Below are experts of layer 6 (counted from 0) of a mixture-of-experts language model. Rows are named gate (a neuron's input weights, with its number), up (a neuron's input weights, with its number) and show model dimensions 320-479. Each number is 128 + 24 x the weight over its row's rms, rounded and kept within 0 to 255.
Before each expert's rows: "comes after" lists some tokens at least twice as common just before its tokens as in all text. This comes from a sample of Wikipedia text that the model never trained on. Tokens count by the router's weight.

# expert 18
comes after: "\n", " =", "History", " season", " career", " also"
gate2 [145 108 172 166 140 127 133 126 139 143 137 102 174 133 127 127 117 132 123 152 122  95 172 159 153 161 107 112 132 117 102  80 118 116  97  91 105 162 119 183 147 168 123 148  88 143 116 141 114 176 123 150  92 125 143 137 118 130 162 107 147  90 115 126  92 125 155 127 140 113 131 120 121 117 101 140 129 144 162 159  89 155 169 124 163 116  78 127 119 148 112 131 116 125  82 140 169 162 100 124 113 152 117 120 125 124 154 154 137 132 102 104 133 172 147  95 127 181 119 126 111 143 152 107  96 135  95 117 127 125 142 107 126 122   6 119 135 120 131 125 124 161 100 111  85 149 133 107 187  74 131 108 122  95 126 165 154 106 136 110]
up2 [142  92 130 139 117 151 111 120 132 125 163 157 157 179 107 158 126 141 109  72  90 121 141 150 152  93 159 132 119  93 124 113 108 127 141 102 148 144 112 175  90 154 146 104  89 139 110 143 108  88 137 119 119 113 133 111 129 142 155 130 151 112 118 128 127 142 131 146 135 178  95 101 154 117 117 108 109 125 133 135 128 149 125 119  91 150  54 144 158 189  95 133 143 161 141 151 143 105  88 122 129 129 150 127  66 180 123 151 105 107 121 103 129 176 125 128 150 163 116 167 121  89 149 130 126 106 136 101 108 123  96 144 140 107 120 130 137 127 124 121 148 116  88 109 127 151  68 153  99 155 183 183 139 155 182 143 140 160 133 126]

# expert 3
comes after: " |", ";", ":", " —", " ", " by"
gate2 [140 108 113 117 104  85  94 114  67 178  93 102  84 125 165 132 198 146 142 131 125 175 117  93 117 150  94 109 113 126 159 167 146 156 124 130 108 131 138 128  82 114 146 144  93 162 121 157  96 132 140 136 146 136 144 130 118 126 118 150 124  99 110 121 153 107 142 133  89 135  99 121 140 139 110 116  88 114 179 132 149 150 136  90 154 112  70  88 124 111 100  80 116 131  76 184 145 103 117 111 118  84 165 126 114 135 107 112  90 120 129  86 126 101 117 118 130 122 128 125 132 112 123 119 121 121 128 103  93 127 156 147 147  81 151 148 102 165 126 152 157  95  86 141 125  92  93 139 145 150  98 115 180 122  86 101 146 117 145 159]
up2 [157  99 127  83 132 138 115 177 121 140 153 109  95  79 138 125 128 127 143 123 155 117 132 101  91 147 174 192 114 113 107 117  94 165 127 109 129 136 122 124 136 133 133 118 107 122 137 136 117 104 100 128 137 146 122 114 123 116 119  78 107 168 125  99 113 115 117  97  93 146  89  99 159 117 105  96  69 139 163 151 179 126  93  96 139 122 145 117 116  83 102 109 136 156 141 116 133 106 132 141  95  99 145 150 102 164 154  61 135 152 140 123 116 119 136 108 144 150 116 123 132 160 124 141 140 117 168  87 145 114 131 141 117 134  80 144 121 151 112  99 149 143 144 146 162 128 101  75 149 105 121 109 121  92 128 123 109 128 136 129]

# expert 10
comes after: " the", " a", " The", " \"", " ", "=="
gate2 [129 135 105 143  98  68 149 133 131 136 125 148 133 140 121 101  82 117  97 125 132 150 153  98 147  75 120 112 137 143 136 154 179 165  76 140 109 117 162 105 148 150 117 111  95 107 162 133 122 177 129 164 140 134 109  98 132 140 104 103 139 150 130 140 120 108 131 137 103 164  70 107  90 132 136 149 155 161 128 166 115 122 128 105 127 153 107 118 150 150 110  81 148 106 151  93 128 111 135 127 166 138  95 137 125 113 122 127 107 156 180 149 112 154 137 118 124 132 143 141 152  85 100  87 139 123 134 133 113 103 147 100 128 116 143 133 157 118 148 131 159 145 151 123 125  92 138 134 130 110 123 120 110 133 131 111 121 144 125 120]
up2 [125 109 146 155 126 152 156 142 121  80 162  95 181 133 144 120 114 120 166 112  97 142 166 132 128 127 123 104 103 151 119  99 135 142 123 121 109 116 115 106 108  95 132 102 132 113 153 108 123 136  97 134 155 127 109  95 119 117 143 123 110  98  79 118 115  82  97 137 127 134 139 124 151 100 124 152 118 118 119 113 163  99 153 135 113 118 130 122 111 142 134 151 124 147 158  93 120 138  86 128 134 134 148 147 118 118  88 150 127 111 139 130 170 155 160 115 129 140 143 162 111 139  66 125  85 192 120  54 112 122 118 165 169 145 138 137 134 153 128 101 182 145 121 137 134 143 147 125 140 122 124  78 101 136 127 133 104 151 125 137]

# expert 0
comes after: "\n", " |", ".", ")", "==", " was"
gate2 [141  71 130 152 165 111 112 126 110 111 144 141 127 146 178 129 150 105 103 117 105 120 130 116 148 138 114 150 136 112 143 137 173 122 107  92  99 129 131  94 112 103 135 132 139 126 124 127 106 166 101  75 109 131 110  67 135 145 131 125 112 119 138  88 139 157 136 148 158 130 147 145 114 149 124 122 115 143 135 112 115 133 133 137 106 139  82 121 163 131 102 148 121 137 140 156 105 139 143  79 199 126  81 139 114 107 155  82 118 126 109 115  91 118 107 110 131 136 122 140  45 116 129 146 128 152 147 125  85 141 107 127 140 132 123 103 152 157  94 112 166 125 111  94  99 104 103 130 145 115 179 125 132 117 135 131 133 156 102 139]
up2 [117 179 125 156 101 116 144  96 146 140 136 125 135  75 145 136  93 144 147 132 127 154 125  95  69 140 151 140 161 131 141  96 125 128 163 124 126 128 102 118 135 111 150 103 124 153 176 133 102 131 163 120 112 136 129 149 137 137 128  94 110 129  83 128 157 112 110 139  98 177 158 109 104 152 128 105 118 114 159 114 128 104  95 159 111 128 135  57  67 138 174 114 122 141 149  82 147 126 113 128  64 115 132 130 144 102  84 118 127 141  96 117 117 126 119  96 141 128 123 116 146  86  81 136 114 142 101  75 152 129 134 160 133 113 123 133  97 134 116 136 157 139 117 144 126 117 131 135  94 122 121 150 162 112 135 134 148 137 127 165]

# expert 14
comes after: " of", " the", " in", "'", " for", " with"
gate2 [ 96  71 109  90 119 158 111 111 102 161 139 172  77 129 148 136 126 133 178  84 104 106 105 159 135 156 104 141 112 128 115 128 120 114 154 101 151 128 149 130 112 161 168 140 129 145 130 151 124  89 137 127 154 147 128 122 139  98 142 164 105 125 110 134 108 129 133  90 123 165 131 106 158 113 137 131 152 152 146 105 161 103 133  63 128 121 161 133 145 134 120 136 159 120 141  89 133 174 108 122 139 117 111  98 117 153 162 125 121 148 160  92 147  96 109 141 111  82 146 134 131 105 142 110 114 127 125 111 128 124 142 143 149 133 115  91 133 143 147 150 148 110 120 132 125 114 130 119  61 120 148 139 131 134 136 120 154 116 105  88]
up2 [ 94 119 157 132 147  57 146 122 134 156  93 142  84 101 134 192 119 139 114 121 121 123 137 125 148 129  86 128 155 117 122  99  92 183  96 134 152 110 108  95 139  93 141 113 144 133 143 123 134 132 120 139 133 125 162 155 115 117 157 132 148 171  77 147 177 105 147 142 181 137 107 145 177 185 120 109 141  92 154  86 166 105 153 121 131 143 165 145 136 109 151 174 115 120  98 144 137 126 139 116 118 121 151 136 128 130 141 152 125 101 121 116  87 152 121  97  88  90 108 141 144 147 124 183 128 121 114 118 110 171 136 135 144 160 136 137 115 104 131 127 116 110 121 109 137 112  97 110 100  99 123 183 124 106 109 120 147 125 179 120]

# expert 19
comes after: " |", "|", "\n", " (", " at", " place"
gate2 [170 166 115 102 152 118 112 116 121 135 153 154 112 126  95 129 100 154 126 132 116 122 120 188 169 142 103  86 137 183 104 162 150 151  92 106 167 142 188 135  93  93 134  95 127 125 121 124  75 156 142 133 106 112 150 131  96 104 170 111 127  99 152 145 129  98  56  98 114 123 115 112 160 122 115 116 123 110 130 121 152 148 115 118 116 143 138 134 138 138 110 147  90 100 142 142 124 154 111 115 107 144 106 102 105 122 161 136 136 103 124 117 175 151 179 119 145 144 128 165 110 129 152  81 128 177 103 141  90 136 191  94 136 155 105  75 150  88  65 171 161 130  93 126 114  64 113 160 123 118 135 144  82 119 132 137 122 103 176 150]
up2 [166 117  77 163 120 133  92 156 143 177 136  66 129 147 133 153 134 126 130 126 121 134 172 119 154 145 119 156 131 130 119 126 118 113 127 139 153 126 143 134  91  96 103 105 115  64 188 141 117 153 100 160  86 168 128 141 116 122 131 114 117 112 123 127 135 136  78  81 140 112 109 128  94  91 102 159 130  83 124 136 194 121 125  98 129 123 143 117 141 158 135 135 138 139 114 130 156 139 188 154 117 153 161 148 135 139 100 173 136 118 153 134 148 150 169 103 107 113 125 142 110 129 120 132 125 149 110 148 159 122 139 120 133  96 108  86 118 158 113  86 136 120 140 117 155 130 157 165  85 112 115 113 131 124 139 105 108 134 147 147]

# expert 8
comes after: " |", "-", ":", ";", " /", " •"
gate2 [140 143 120 124 186 182 116 132 131 105 118  90 164 141 136 142 128 151 110 122 113 166 132 138  94 152 129  89 137 118 166 152  99 149  86 130 142  95 190  97 142 123 152 116 150 111 146 178 159 118 154  64 155 126 104  99 143 119 111 130  89 172 100 161 129 158 111  38 118  93 119 180 128 133 123 137 123  91 146 131 179 156 149  62 159  98 150 110 158 139 114 160  98 153 133 123 173 133 159 140 113  99 158 120 131 162 111 116 150 106 123 146 118 155 109 135 120 126 145 116 174 144 115 115 113 179 147  78 187 137 143 130 106  85  87 152  91 119 122 156 174 162 123 134 122 106 172 136 110 118  78 159 121 156 115  85 107 120 136 124]
up2 [140 113 140 153 112 113 124 166 147 149 142 170 144 154 114 126 119 120  54 159 154  72 132  95 154 103 135 139 113 106 111 139 145 157 142 135 129 132 115 161 110 116 122 133 120  66 117 140 132 145 113 121 135 152 127 160 113 110 128  96 145 121  97 124  98 142 147 194 143 137  79 104 157 145 150 142  71 152  96 124 140 104 130 163 140 126 160 163  94  93 125 114 138 143 139 139 184 156 145 123 159 163 149 115 153 111 105 140  87 140 111 115 147 158 144 125 124 154 106  67  86 105 111 114 129  96 114 143  84 130 120 152 122 155 176 113 156 158 111 134 113 136 134 139 165 177 116  82 167  98 146 112 125 136 146 137 113 148  82  99]